{"n_layer": 9, "d_model": 96, "n_experts": 160, "experts_per_token": 8, "d_expert": 32, "d_shared_expert": 256, "activation": "squared_relu", "moe_layers": [2, 3, 4, 5, 6, 7, 8], "router_score": "softmax", "normalize_top_k": true, "routed_scale": 1.0, "balance_loss": 0.000569, "balance_bias": true, "router_logit_norm": 1.0, "n_groups": 8, "groups_per_token": 2, "init_std_router": 0.0163, "lr_router": 0.00146, "vocab_size": 8192, "norm": "rmsnorm", "norm_eps": 1e-06, "tie_embeddings": false, "optimizer": "soap_variant", "lr": 0.00956, "beta1": 0.95, "beta2": 0.99, "batch_tokens": [65536, 131072, 262144, 524288], "seq_len": 256, "train_tokens": 243600000, "steps": 2515, "dataset": "wikipedia_en"}
Below are experts of layer 3 (counted from 0) of a mixture-of-experts language model. Rows are named router (the router's row for the expert), up (a neuron's input weights, with its number) and show model dimensions 0-95. Each number is 128 + 24 x the weight over its row's rms, rounded and kept within 0 to 255. Numbers have three digits each.
Before each expert's rows: a language model's description of what the expert responds to. This comes from a sample of Wikipedia text that the model never trained on.

# expert 37
Description: Verb stems whose inflection follows, such as discuss, expl, requ, support, use, typically after to, and, he, or also.
router:093147120173147126125151108158112124126176155134147140102139128126135133159107165132144096164087119141126195140090113124116112128158119166102135154121107100128157151089089123070164096076117170082107119151122122118154111110102127147144137129125123114125144146157091122109109128110108114142
up0:125109141138125157104141125154157135143166140129158125150195107090141133162138143139159122109181190110151140134139162132156129157100144110142132146091095131119131105141123132135118109120148065111139101103179144120119104102132123165123126084150168137087084147109134135097128129141142100118
up1:111105148100086138112133157082086132117121163107127100133141120085122123141115109169139130124153126106140132163175175113124160102134107151139147154134150175155111084159151137158162143159151142140153168102171119138129109143151186147109131129141166117090117124118101142153115166128123128121
up2:075070148145122178159162143162118120151107160128130129095124139113163107145107157127144150130124141137135197123163155108135138123093070114119127143132126129089143144122140143120138153129115149112138145106148109086151108148108169191140136165102129149094125111140101153114130140116131100148
up3:103120123144092159118140148103089115172134135119161070090122103090106108142130132156115109129149138120141112126166161146133185132098116151176137083146110106142094108187149109138161126128173103145133129106159123130117155122146162115125148103111150152122093147108108167140112154148111128125
up4:151102136153104150113122136103113122173148105140099109156146131092128096161176112140138149156114127106144146134187160144117155112125080140166118138167098171110138107149137100163135149142082098144158134129136101132104101106142182146160149130150177145109117131134152149133132151163152118124
up5:107129094155122141098135127135118110141133135127110089099160103103156117147128095159151131088112139104164130112181138155102167141123108114184166137143102139144114087128160139157139136136139104115140147119146097162112116147128138129096109184125124125102116198136110170116147147167126085127
up6:176138129123102158116139123143107090167139138127105113098124120095154113134114085144165133135107184123135118153128163162162139165112082118138137126123094165146115113114154114149171129177151078152160142125148117110088119114129172098124115139139147131109092102133113150148098156165130099114
up7:141121155165135170166153123098113096153112144114143100144129114128133130118096122122150121084172128101129111137198146146118150101101066136158115121140116172173140073163147121143140125139122121136158144100148132152129108132156143146110122110136162148114089131163142139126155155165162103115
up8:109148122161112130132111149153105133114129113132156117090133128107146131171147084124173124151181143192147138176126122164093153153131136104119165140152095162106126107158118108159140113145114129125141168105145112162168106157141137152142109100127156179120115153136089144158135112131106111099
up9:124142144148109144136108156112131140161167131143106089134113119133142106163132121186161152102131159133158106155143158141136172104129140160147132153139114151137146120148156148150104147091154164126137137120160146137115144112114147169117099087145155128081101110118096166153159170160162076132
up10:172136128137112148154147161128112119133130118098113092127140120100103088133119120191153144130172139127122098151170113158099164103112131123164135096093119158134124118119150147164184156134146104133149129119159125157145105164146180155107166127140131163095129126182120128112091144131147111132
up11:117133147171128130106130131094131124129087119127121112125108135124134124159114141199121157124133125128165089135129150117138139142122126152180171103128100120127136136193163120147116119146094064142138121141156121164154115090137122124157110120114183159076134116135104162148155140129115081130
up12:142117090114102166118127178117094133156158123070095080123130117086170079149103112163111102136153128106116132147131160135110126118138111122155136113113075162142103106128152156134137107142155101131152166119158109140096128112141167165125118148144143132099116145140118155118149172171134128131
up13:072133157115103146168131199116082164134157122140145128107090105139182162109122096123181163163113165122136174138126123156104142157158102121114123083141137111140124114143171138137130133124128102121142110145169112162132135139109140136127107135149151136106129094105110133175142129132121129124
up14:117128172134141148125137115137098153140100128135136111103164112118170132156147136158126139113132131136131143167148147135101140099132089175125128109160099115172096103206124115117135089121120122123136161141118081146131152130168160115124142140139147159087131103148110156154177148126192113128
up15:156101106171102133142135152132110117164187163109122091130131124105112098163140103213172117134135167144126142132135118157110151095118122134180147136124120141137138127138109135105166130127101107099152132123121095134117129111138167154115092128129151175105148177143127144138115151138153141161
up16:161102114124109168144165173122110128176136143125083095150161118114139108130136115127142110139160118097183098156154184131097176117121111134146155150151109165151122108133175161157129147094103099148129143096157102124108113140129160156144093130140151142097126145113129131106155106131143112118
up17:147142107140087173150115142108126123142155127116133066096151134108179136135120113179136153116163158120165104131156150134127143140095092139154144127145146117170141086162158091116148121119134076142153148113093147144112083137155140151142104100108089134131097126149130149116148127146172128123
up18:123127121137103139133172174154088148134151167063107050100119125136109124140118107141139137138153174133162140168139092188143187130126111103128110139130123114118100104147111153143121107128131128122155151119149124113118145154122168143130113116121141127105108157166130169134124154124116093127
up19:136102144123123163146168129105109097146137115079133107161158129060129114148119131147150139138171147081142134148154165184137159092116124107148159121109127124157130099130157152140129105147129102134177133130161131127133134161140170166130124114160139106106092128137089143166144136158105097122
up20:157095115112092161143162176097111115154107148102122083126175129102127091103105125141144094122165160148165123105153150151122155131113124149150125124115084151127094083125139129145127126076123111132163135121144150111131104133119128087105119136185175132093119134138088112125138133159110096123
up21:129129124132095167141140146119078110160145116093112096095145102115138130205110113153158162117114163127148110138165154182104143119139127122158144126139134098144109115161153122138159179126127106136188130132115115135136130123176145139148130137102134148087077137150147140145127126149131094151
up22:090146141114102145098136163079112145162162126102131117156100102116138130125108128149126176111142129111136154173130115149142143110129137173129187147116109129172156121105136119143113118192150124140121108125135144076142122107114137110101111094171146105141130127110118192169122153153108106121
up23:114116125147090152128140170074127133142112104106123085101120108105115135118117106149132106106141158118179138148173131135171153129143130120147163085098110124141116082105120107172133132124093099173124124097169141145187139144130148156129098137122150189133137148134127153114139154149155126113
up24:124138130110091174158144136115105116165141135079136106114152092117190112136120115151154143080142149128141130107158185160126152112115124144171127132109090134152115105145170127154133131153126115144167150104131094146107108129149155162120109114183158099112121124148146151159139157157155112127
up25:142094135138097168152142152108127099151160101111129099132144145142114139154112135163135171139190131137166118132125141131125151126101126164142189116111108140127130115106137108145143103153119124132144147125162119110150108141131143129094069111165131128091100082137087151125113186154131073116
up26:097125127078117137146152165109092110155162135072103088121142130104154112117119091163143115122129162102150142131173155169111169114108108152146144132106133183144105085149140115162149125124127092143153126124146130138128142136177148135102115121149160138125084147138161149144144163153141107108
up27:144112154151126173129142138073134101163136115097122103147156121099136100153091097165167146133113154078194122158164083132141141114102126126170163124131092121152120147144149149123140081125142122111135103108105134103114144109133160092131142138112168132125133135149104164131119163123123095124
up28:179120092150088145135113161160111130123143133098142135139137156094178132156093118143083105144096120142134148128141126152115126192131140133112146123130151111129157129125090124135135079108132140123160144132111128121120091136085125116114166114089108157084115148086106173079160148115120097129
up29:162111129125060140175156153091128127131177142116120095090149088115149110098167102170159156126129129112138094115188153167100164103119150139122145071097114124152139151129129133157131126131134116129161108135168110138140144146146144158110131126128163135130106102134114149114125147138146159121
up30:141134144150070158129165141105118101160116132133139086130142164126147098109125125184168128156150152113138112114147147152104168136113145140153118107090135126125082088134149098137170108163114101124172140115144143137135142152144158169123101122133125138107127141162148149157131157163127068108
up31:159106131132129160158127145096120115153119143108127106116174141081141122209124113155154135112134104134176113118125134114100172150105127159132138125134128146137128127118148119191140152137109133142145147124178143107128123157124133120080091089167153147075112125114141155127119165164155148140

# expert 46
Description: First letter of species epithets after genus names, such as Molothrus a(ter), plus concrete nouns like project, system, tower, bridge.
router:166129128163122147106097136161146138098122191155123132138141144161129134135129121123142123150121090163130136103139133124059110109128152122107121138105138126121151054139138155121114101171143135076119135130118170125084141148101122186115106113134110140145135137146062136151124113146141132099
up0:173127131135094125093102098122157139159169136141128129121096154153142101102137136119109116122103135120122166114131138118092127086130116110128121161093143131141152126191143115156157128115208130092164118097109104154088161114133117178093097131098137104127135134117136161150113140120140155100
up1:126122095134094166124169120110109123138144121119070091129145081130115098139122117145149129144130138116143139102140120167113165129097067164147159121128114130145117086104163158142122148146158109155147161135164150148129096112131173106133129087138123170106104143109108168134133151190124129124
up2:112123153168113131151114117098108126142157132092117117130160113093131120122137114173180127087121151100146153157135163162154162146123100165128136131138103162172130157141139145172152143162081128154126101109161105141136120114122139119127135109157124122106124064158121151118153132180125083117
up3:124091116119128131108117120113106120125110152111164129187142134148150125182153108125132147135154111145166107111128145113098122083125158146126134106129130109160145097101176133149154101142066132150143083178148105114122128136117132144097154133125189150125133140090092140167152126099094135099
up4:082120116142111137117154112140136095107116089130155120103140067083155118138130139145113157124108106138108067132172155123132117153095133124112108130147137176063123142126116089125090168130144103112139135149143155099130153156116137115152114137123130169107111130106081131125134152162125076112
up5:168136149152111170121117143128135123143114169139083136133148143151145096094108098128145086122119135156139141117143121127128132174124166125143123143100088130152150071136150157147132077146157140070140162127115130160139116133131121199084093132143134108150108135154132149132130127158110158091
up6:169135112176097167148140156116109116147139080093073084108095081140134099161144126143153118145137154132168099137171116156127160123131106151149157100118118150181098103125139101135133161127126131129149129111156130134106116143155156118104106128134131142079123159161127133133135159162155148134
up7:120135115139106157126181152103108119152138121097089113101148103127139067133152103161143123131124169144145119158121167148126131127141104136176139118110123157155098073108153113134152128111141099125157120121158086176118157114162147168116099119148155106120116142120119133091123150173153092099
up8:127114094099107135143150138114095123157109132103129120153127108114110127156106092163135107109129200108160119134146161121113162087109105156148155131155119123158108128140138134157167163125141139148138112131174110107139156078111147128145134154122152087105105158132162164078094164164130138111
up9:118167164106108153133115146106121117164106123066134088095152104103119098103144105169150144094153171112164143164145149132149160105111115122139166114137130134108102100153129109148174121103107100168161133137132122113147101117161162084130135136163108121120088117154138108113139162136138102121
up10:141077157142137156119132116097080121134104069096061082122090136118128118129112127168126139149134158122109119151151142161103167135094097134133115105127117182140119112130124108126168178144143117141157134140139129165142135143120139147118133145164113146135088121122081112139140150138075133130
up11:116125118098075150175136122095111149124166089092124094108117124089125116125145136181188120086135177134145119132140178134145139149120107148166136143113124100163078118183144151134151132110117128139133127098194103139128152091127145134121115131156124151116140143126134124104126137152119126125
up12:153143127107121155118106140129109090157159089136121098114123095114123098146133112174130094100157183126155088133149148141119176117114100142163149097135133137179109116094137087153131136098100142159167115104119107114141148082144134154147114131164143151088118133165120134149125161166132143110
up13:126127142162116146132159153151072134151114140116094078137137110088159102140110106154167133084088139123154147159160150163120163165141079134134157123142141153147122132148144165156157140123160117129140148137167136134094099161124146140107129107153150096090084143131121127110127143094106110100
up14:141148105126100160103104151117149102166150111090153098140108145140107102155097097153161112114114109094164109162108153149164155113120132150152149101092113107164106104112154100152160146099103105146147116094160143093148093144154142159139136126111121147143104157145104152143095161150117162102
up15:161156098157098164136172124131107093145134107111140101145107123123147112140115085166177144108128144101152123151157145153130171123118109157180158108110135149171106122141164093149168140124129121160159112121159129149173130098128173137120128113142158137117102136097112132123104158150150111085
up16:126142127107069161103140147136090083156160109119144089148120135114128074142095130154144088145119143096156126133154142150171132129081093150152161084094132121123085093106150173126134108141122128108136140096147143127164117131144135131110148104138115103123085144125120170115116158125118126093
up17:079124112093111126053132149101124101151171104123121098114124134119123092192100099147134119106140119123140152123120139165125134090147125135142136115163095111145132112110151133167154146109122083145149134119139084114171139119136174148117124149133146149111072115152148156160128160142130149115
up18:086118140111118143128131141157114120181127107133094110092132122051162100103101105173151149164129161132126114173144162170129158126131107152132151100139110169131129107181157122116147157136128108115130107102141060120131093093126128121128125149147159127113116153157132127125120153122122114112
up19:130145114095144141129113103116110137142151073145130128103171143151186094158116143129114126128175117165118182111134138189151139119165109153138111097124146139150106082145136077130131124163155143115155135159112111153102118139147149120123100118123148131085094111089121168124118139114155127098
up20:105126141148146141146114156129105080138105129080141110149113125086129101156121100131157126105104166119177105153120170143146153135118133132132146120119120135114098099111156110170153168158086131160138136081133100160103138130190125081121114122154144144104103119144146143131169160152127095148
up21:123135135141109124101185137082114112134172122092113122129159103111158095155137080135126128127128155106173130130136111147158175087143125147170143132117110108142093094118131117137151152144147103165165134140113110140133107154139152168129109115164175138121101140169115153144087166139151095116
up22:128138119115153156086152131072069101158120133094098089108145111127151120136140113166149103130136172134129128107099140177157169102132146119153140137121116154147134100125123143102154147138108101150171144107143125131102139096166155116157137121123157105108122108107143175126175159158126139091
up23:103079100140109154130183161104105119172150102100112112074134096057138094130124123157182156129129141110155116160132160125149161144129105122145130098101129131119123115149147123149160129128151096127154134150165099135142151135159180146128090121147139128110132145139139139123125153143137090146
up24:105132116149079139104137146124108105161134129143140090142079102107148081104132123173155144178135151142147089158151140181155169151129108140141141100119121180140114093160153117140151143140120101108158152142143102151149121136147145124124103128161156103093130133107154169148155153132116105117
up25:152155143191114170099131152128158129114154144141119127125126122134157130154148074124166136169138124137131135090128172160105116107104095139122087144167130104129144033138151158116120106136157138092125124082123072110137110113116148153129105134141142141123104135119127127131136118145151134117
up26:129096127131094172137135165134088134151142140111113112143126158059151087156128127178123113111102152158139119126119126132103149111102111127160144099138144127119089126137128129111144123145126152158181165143145104157085136136165140125161135096157136098088118150155102193134125146138130126095
up27:123147119179083139108110166094124089155168117121159120097119123137150125103127133138169148152147159105137099173158116149114127122140126103134122106125127145130139109096158088175187144100163149128130124105124156134177094135143108081142100097143133152114137092108152133154143129112129105090
up28:135139144133119176135135126148100091151144079089102119127121107101128071138134112144148101143141154124144120166153138141165151116134094152130137128107105166133065147110135138149139158096100101130175153104137122092146158115119142109106130127181134109083096160154122126135163162169133134127
up29:117154137121121183105126109094137113128139149142164092078137158093163114147058114144119149153124106087141153166102190108131143121114122129143142105145071120101126125130114131128151098171143149167130122162153111133136134095174144126117115131126134136114107090091100125126126152111114114115
up30:132141124156136114084180170161121115161106141101160130136154149091118091162102125137108146140110111127135195095131110117134133107120135150109169142142117164124120120104140100136115141150181145158132181117147137125134144173115162132094148126124149176100074149119100156124131134136135119106
up31:134122121131143143129159134087109148171150097096122096096121093085090101122126088146152071115133169110161142133107136153114160117113093172162134126110129110174094128151184120128170158108142101151152129101141119162125148099158146119121120112133135141111111114137135176150119152123152114117

# expert 53
Description: Middle and final pieces of personal surnames, first names and place names, such as Cardiff, Gertrude, Smith, -burg, -ley, -ton.
router:113142139167123148127167094148128142118122139134081144127179114134126109130149121129131167140117112121118087123139119133114114135104185109122122164088121173108155144072118149141105144133213121142134104133123155133112110146111105118119104074120159152073116159133108101110149124161126127130
up0:147141120120104125146115153142120140147126151123127101075112151123125126116109118141126079140101116089167112137140161136111136093126094144147134121112141135153125122117121099094173140113172135164133165130178124156084120107126142084122190139133129139168130197135101144107087126141146151084
up1:111119113128127128164106129161110138109110128100149125125162120142144107150073131137140115120117154137136118140081173107129143120125120123139098133119095145163175129114150178138118144131066161120125159105151069106155127148099146120097108098144116165124096153158088124134065120110097143152
up2:112174153177138135117117097155143117127137135112104115161175115093135123152134108147134144143120157136131093107139164129161113120122150125164143133080103133097146128058137115131136109075163112147102139133158169093122126145122118134091114125115177157111112126127116141078141118152173114095
up3:112114145137121165096116131142126086154181130092093085133111121129184115112127100171135155134139148130153125149141137140087139138144138139131144133111100116122106113085106102122176155093132134120138132142119092093111207075134142133124101140140144162116099098129126137095126155141164113112
up4:130103119088144168143128139113144124113162095128172129121141148119148141107118129115101163129149136133116093123124120148157140120101132110118138084129098100162078097131145140151134113140140096134171155164159128185111100097101145094153149093153186156106101077116125124125137138164097146146
up5:130158159101103167126153176106153164121139130130115127112184175135124150144130131116127110103151127077141153087115161135098120149170124130106125133163115137123149159108126140144156181082145141123115144130129154133155119151096114135121155093078136106118129143104124122101136137173078164104
up6:093079144122109122135146158170099122146129156114130112162148159165184121173138147127160141127105116084128127132129123096143141133137152140139140130120098132116119154100148133082129126125141103087123123113081129110091159112095150169144109135191154126165112136156082154162136132125164115119
up7:144124080171102140120126125103102117148144105093168116115104128113172142154107111139134092146124131117130160167129129160156161079116101167136157118137095122124130111113156132125142140154113119142143176126172131100156141105180139121121104119196162159113119097137121160147137155137130110091
up8:130103155164124153125113168091113101130152100102090106126134110080129079134123103155138154142124175091167109152121090143107153096133097149170110092102112116136140103140160114157156129167150110119133110112145112113141086120128169105125098159133141135133094138140140147156160144159103100141
up9:105087161160132161128153167118100100176110151095105119140102115137142116148113109161146098121110129139165144158152098151082156099147091139101139157112114133116132124102154085144129134083126146127133116131164130103133166125181146148125147134132108088091108122140150173136101137127145099085
up10:089154103109109106145140126122116116154104134119143131139144105123140119138107099166125116145134162133164142103146145166112148097153133184184117097080144127153104092107134124098162103118096143156114154116108112153141143130149187139131145134184144099112093107120123120112138140128111136058
up11:162101133119127154119127165119116109170122109119096105115112135109151095150125115164130100128096140136171142142130150092141164112152089147136141115144110127169086095140133119176149154145150090125161106129157116150122201080172144139134101171103128134108127099156122149141135148142135099123
up12:119110132124090149105140171150094117158171141098108103112120111134166073108135109118141120115150118108137131147116151185134135099146100169121153085133122163139137089147145105115152141112098146137131181127141083148130157083115138120119106144120152106113119101124126177108102180128111139097
up13:172110147166136152085155147109113069139154137130115088121128091107107116170114090157151155100121135115121096108159100134154173123137127140146114113125157133134154105128160115151141144125132087155164121130118087116139110115118172149095142124145170160098143105110111151177111152119162126137
up14:107145157152112130115145146123089103163106107123146104070117101097184112118107113158138091113120155117133174128141139124157158092168087153135121109119111141150128094145136127117142132165117117121116154098153128135104156074163139155153148103098120157103105124125094158158138158140130109087
up15:108142079149142139123116133126129125150143100104150113100131155080151111081114105152160123115102133100151124174147142154153158129162078128153131086126128102127134134129170126157170121126121082154174159139126132136132183144161158117120127128110108193126144096144120154147096132150131133107
up16:100158161120086137126134177115102125184152125103119091106147162110157127140118114155132110142161134123135171122136152129113156083146142163159142116099094110157110109143159148111153136118113128159152140125121140146161141107168152140120130115174111073087142138144122178134124178138102131117
up17:125119081158107169115148147094092093175125136099130089104154107126110122122129148185136162128108103096159140166125158109153166110144104153154153098103087128148115105136121100141145075125092120155158170131155140135124144106151147141124118124133135149103091129111122136109118159153138103096
up18:117112117125088169152123174079076123175114113104150078132126126114168110164138120165159102116096125137148118108168132137122167087150120132170127093117085112161100138165145112132133109098157127139181120143141121141164114119141125125118139126139103126114138097132144158147101156153144116106
up19:129120156110117202115112131117088091170118150100107083163136097093146086145120123154180086122101107117142148152137154133101173112135101153139144144089104146147141096143137116141143113161110122140137130111151077124121120107141135137106135136166122127144134170155139141136132163127149082132
up20:160133124165096143137146138101121118129170112098108100150146123142135107098124135147184102145170174109132130149152121133155151080160097162149131113141078097126099101139166152137143110128116114139126151110167104147160112105133161130144114135165138135096098141170132181127123150142161095114
up21:153126111145103165143120145099109077148156136112140085144165178114128094125095121154126133121124135109155171152144099135112148110155107146163124083091110158125121077155153128165140102126158124144162155123132138127126164108159140144098149088145171147119127101122078154141095141131142134112
up22:098122143161144133140182108129124135136127113121111142101158119139107088153150096141140135115108076104138154126162096151106126134114160135145128137134147144147114104070157148124118157151208141143146103125130123148121114165163117122109100089160120156071116168137122104137115149169116149107
up23:104118126148107130140147118096126146172114100122125123119106139108136116118111101168174142167131176098172179156135099120120150102155114179151130123118098108142113112105158153132169123158116132145132185126144103138156115120130142153138097139147135118124138139126129158095093155141174146061
up24:140131133122111136123081139119098132162147148126126065132111118090133129157119124161136128127107157131147157154157103135126134076132119111150123074133107133150126100136167106113153102136145111150136121101150106105112127116144164121092129149191116184133091170165100161135111146151168099112
up25:139169134121114131112107159104103109143140147111128113116152129102086117127124100140156100086094134140152160123126118163122138110161108134175142102130097083116118106112129094159165109127158107136138121147139087185141111116121116194098184123144151134130077149133131147145136136124168105096
up26:167102160127111204115110158068108107153100099095103116146116095123165118156111104144153147111107112111155136152154113181113150099170122138104169108090107142123116135128166143151107134105114094106148158126124118116164157147136151147131161125148125135110098109125147139147137138126133134100
up27:139119096136128118120094159134089138170131160098118088071122099133131140089094114157149093152128114119157117139162108109168168114132112168155140092130128128159090082135137127140148148132124129115138141144167079136120129138183151140139162158129156171125133113133118136165124164133114109095
up28:153118128162148139137170116069103102143148122141112128109117095111154109099144133149100137092157147133130098141110091127122129133123143119140120132060099176143090128135104101125137133165171086169141123146142165166126149079135138108137119122162141104118135174123157094138136135171116102122
up29:164123117152112155126161158130085103159120101096137108109099123061093118166125113149117123074124157141154175117111118116136156109136156144134148091127122071125101112157123110138144131090092071120140134165139118124125163129149143093110131126119111177098118140134154147153121129146148137119
up30:128148108135103184106136142101090100155125100088136122118127119109136068145105124160168082149171150128135148139149132137141172102120129119129145123105110125156097084135175140140148112150111102114146166105143097119167096114113154118114116120160136162090112157128126160138139153164139101154
up31:144135142155098196081129181117110111145157117121121101131127109105130119115088110150143120140094154095152174116147152182150144111132105162160132116099123142147114123155138140174128122141100111150138152125159098111152164115157133131147151120152110133086133156138144146176134163140148104094

# expert 33
Description: Film-article words, especially the "Cast" section heading and award terms like Best, National, International, American.
router:099123142153160122153079112125132161095158135107070129134145125122108156085155137130164104156114162165136147131116135124113137109136128113119116134155130134139151136159158177108170120146118064104127126123166103110089117152101106091128150159113115087067148120119139115103132154147135105107
up0:120143172096140127165103165147145143143121095113117108114074102125140107147107114118121123112099190136134101164102133126155138169146122167143111079126128121136123099128177162141165166154145108099109143134144130149126134120101148145084099108148116094153148128121126137090117122109192112132
up1:143082112161131132156127113157095142123173144143125099098167132139098136106108114129166083188114136143143172140181165116118137112108103170125123095148123067143130103145147128108151118103191142142124153124137122142137148137140160143101109144107129151111134127152100173128111153134145134116
up2:110089132124119144102148153094102119172136121103157099129148102086122110162108106182124135081121136099152129128139108155117151120094101140111172170108130101129133123095177084161157105120133114128148119094177172100115122102160135115094124117139139136121106119140123136170143153095139146114
up3:095146148133139103116086070094135151127158114104079123149154150121143133119147123142168127179116114130137178145127138134143133121131137130086179144113131120133131108155162132131117127154116096128162186132201123130143113156106105123126141157118149143103110153150071170148120124143127117121
up4:112098146176105130131126141103106163127123136124100129168197101125171141161109161137198165097146117112144183123158122118105132122138164125117171147147073128157121108141106128114126074136160111120110136122112125108129079135133135131118138131151110107113125131130113159080137139120135117123
up5:118121131146141156161100129124106140106152134123134112108163130126135114112144123141142119136137121151140133153119130127121149131124105097146127113111155135091127156122186132141182070112117056117140137119209107070131107171100125114106104136115112101074144141108122153142123148140167111099
up6:155125121168121113127115121125128101145102120155118122129131103082106123110127111131148138117104165121160087199129178119156129109113103128111155096147125132157120143141115122147163081142127146112131123115103091158120112083125154106092141151168176128172123182138122115121152127085081133130
up7:144116128144085159090179159156125092159152132120152097139126136102141106144099103153143110129125106101155116147168109122091145125112136139152167112119118071120085111134165104152168143116138142156149138100120113170125144113139153125077138111158112155129082126155133131148152154162144151094
up8:134137156130132131113090087170113142110140168144086134117135123136183137160155106150127119137156135115140123088113185144058121096122096163104163102145131133144134113170119156095147088089151124122147086124129142151114128157119117124150130133160152156096118133129092138132128109148134084118
up9:100120124130119114149093148119138156147109079076149131107096138108114142115147096143104153101127126162146165102110141139122151152139137207141139111157116095142127149096140126112126170125089118145096096129116091140126120142128164109134135117146129096077118113124171122126125142131147082065
up10:126139105130090162139157139114121131184173120109135100091182100088113111102090105149166107108135152086142138168146143140098166118143141139151136113117132140142115137129153165120155111098138134155156175144122139153092116103144140154097127093117184136109114156155126137157123139127117089132
up11:106117130093138118086106166102100133121103077079147125163119100134154121088139138132143114123109172125145104108115129129119135099145136159149181108131145156130118119123163153131125165107103121137172117150184122122163169165137141120152140146095162130092118113107142133112109141180121116084
up12:110165130123084133126138156133120140171158095102106100091104136136168083155141085161159108116117142103170106141154128106150173097144077161176168128101117116116112113132128121119166125132114129125119120123110094102151118141138180161132135136168120134144094152150139158129105125144100115115
up13:112143114051140141147135110097126111111119103130072112124160065152088115124125160131086121142091171125136144095164110169096142106142152143155115138124132142127128098128115137143144139195162139097111124120134121130106104162122122118156106144162149112117138103148124147113145140120171096134
up14:145148125092119150146123118122135120118096112167135125078126072147121140130129109158067095107132152140137117102116120096082132106144092125161137112130110150122097119135147092142180076096124123099134103148170130093149146147137149101099063117115128141115108116146151139132101140157140113096
up15:151138103144110118119119115146162140144157147114125129148127101076075134107134133137123099119109126132146157105142131133143132041142121093123115139151085144150125161130121117130159166158141144131131139131137152148073090115124111112106166169120111112161122093148164108119066132175127134112
up16:145145101096124119137122125119131144134122098094108117088164146084159104150145121125138120174127152077142148109115097121140143116137139152125124134137145064133100159159144124159157158162116134159138098144095083140117107117137148133158123119170123139117058091139145151158081138137154159135
up17:110117116146143141172132161111136117119127120068101126116095118106136147123127163125119118071132179147122112141113128146145139145113074140139101149162142158140142095150150124094146127134133119112118122131147128082108152084179144103146096140125108135070104125094155106111140151149162069121
up18:148110072129102147108151157097095123129112141101154112134141099116135108173104125175165129128095136142161134155153143127092140130099127183142152137128103085149148116101139099132161126152154109153114113115140116088157138122175114136082110136158154164114135140169113139138127145160148120081
up19:147158153129139124117130154132118132175140111148105112119158110164183130131132118131075125139121157118126147131131087142124136154103112158097164132121138150164136120104098063178160148132146135170148135070105141121100134134122135177091114127114151127156105114171088151107136128127104134093
up20:137119124138106172119133129120097091178147108110147095142132093114161098154132120163122128143106140126160123158131125138135160131091095110139166113106138144107123099094143121147121141172188097121143161127164138109120156096136128184086118100174117157149096136131152117155135179142131108124
up21:130154143109091144143163164105126132162112118099103103119160108151140112138124098154130182102113158091146134120173127114121154137160112160143136129108120182135128104123118088131151138085179103135141173104135148119123155107159142133101118114147145129103118146177132141086105175161107119107
up22:133125120124082159105161142124127124152129122122126103100174107134143092107158131145135080170144129094153162126162120161096143129102156127112168097107123083152108151116165101165123140138152127124137098111108095133149120143128138165110114145142141144085081137128136155146057146132153164123
up23:172144081105085133124132148137114118180159097123129108113135101105160105136121107176164138134105134118152104105111126153110167124088107100151163119111135110136132114108142100159124138145128147159135126106118167124087128145152165119118151093166124160171099152126150102141109136136083075122
up24:126101144144100169102140175135111088146152125108115099115139140106158105147149106163168126126161149158173141151151139150105156121134097142146130085098100148153104089139181073146122108088140108123155151130142111120114087099143164147109124122112144145109117168151115144138134144161140106106
up25:138130136101138126146174100147119145134150116160076130143127142137107118120090099122119100139154128073132106191124187182150132106130106123120104095127095162168095152146122107156170144137115103166144121104143132151164128122118094154156153100121133110141123094150089148125116127144133136154
up26:113163144158114121126107154148150140134142108167093120097086183150124132123095134137121110145100177166133172131095095118129126169134106154148110141119112118140122151132137158132139079136085109152127149177176098124090123105091134153135153118110124123111138103166119128105158154124169127100
up27:169114155147082154126149155071087112125132083109129105121165109109131089127120101165155118169156157123143118114124140171138170141109130148132124128081099108162155101102156119162151107197135124127124129092131112133143138087147153146119118104145143151113123132142119123105135161121140111155
up28:137088135140085163136150151126105112165150137108103075102125080116160090161108100158167149126138137136162114153157146139112166104099099147150169101091117139177108091150138116149140145121141120151154132123144145146112128116185152134106106120116144142098113156139110154152134159149124109138
up29:115087118172128125139180123071122123129117119145119125120109067112169142119097137127115190128143106121120074156106103132111124147147124139119145114110127154149110126109120142123105094116099100117147126152126121119160117124170104061096087099170119122111120104114148122180142132129131102115
up30:133120097148113157124169109105127137176144125143121143137152110142107111154113099144144175148150133111170091110115098174120130162105120113139163094100139119160138073142139135119141141116139094154197113103112166145165141138158160188103116105153158137116113139121116099150136145139129138133
up31:147115110147129150122135151141089119137147126104132121094097182125154108145125122126129170100065148130115101165115108134127138127139124148184134101136152118132158127096170120113168156081105154122128144134086103117081193122158140121077114093140135122104127138155111124167141135122132120147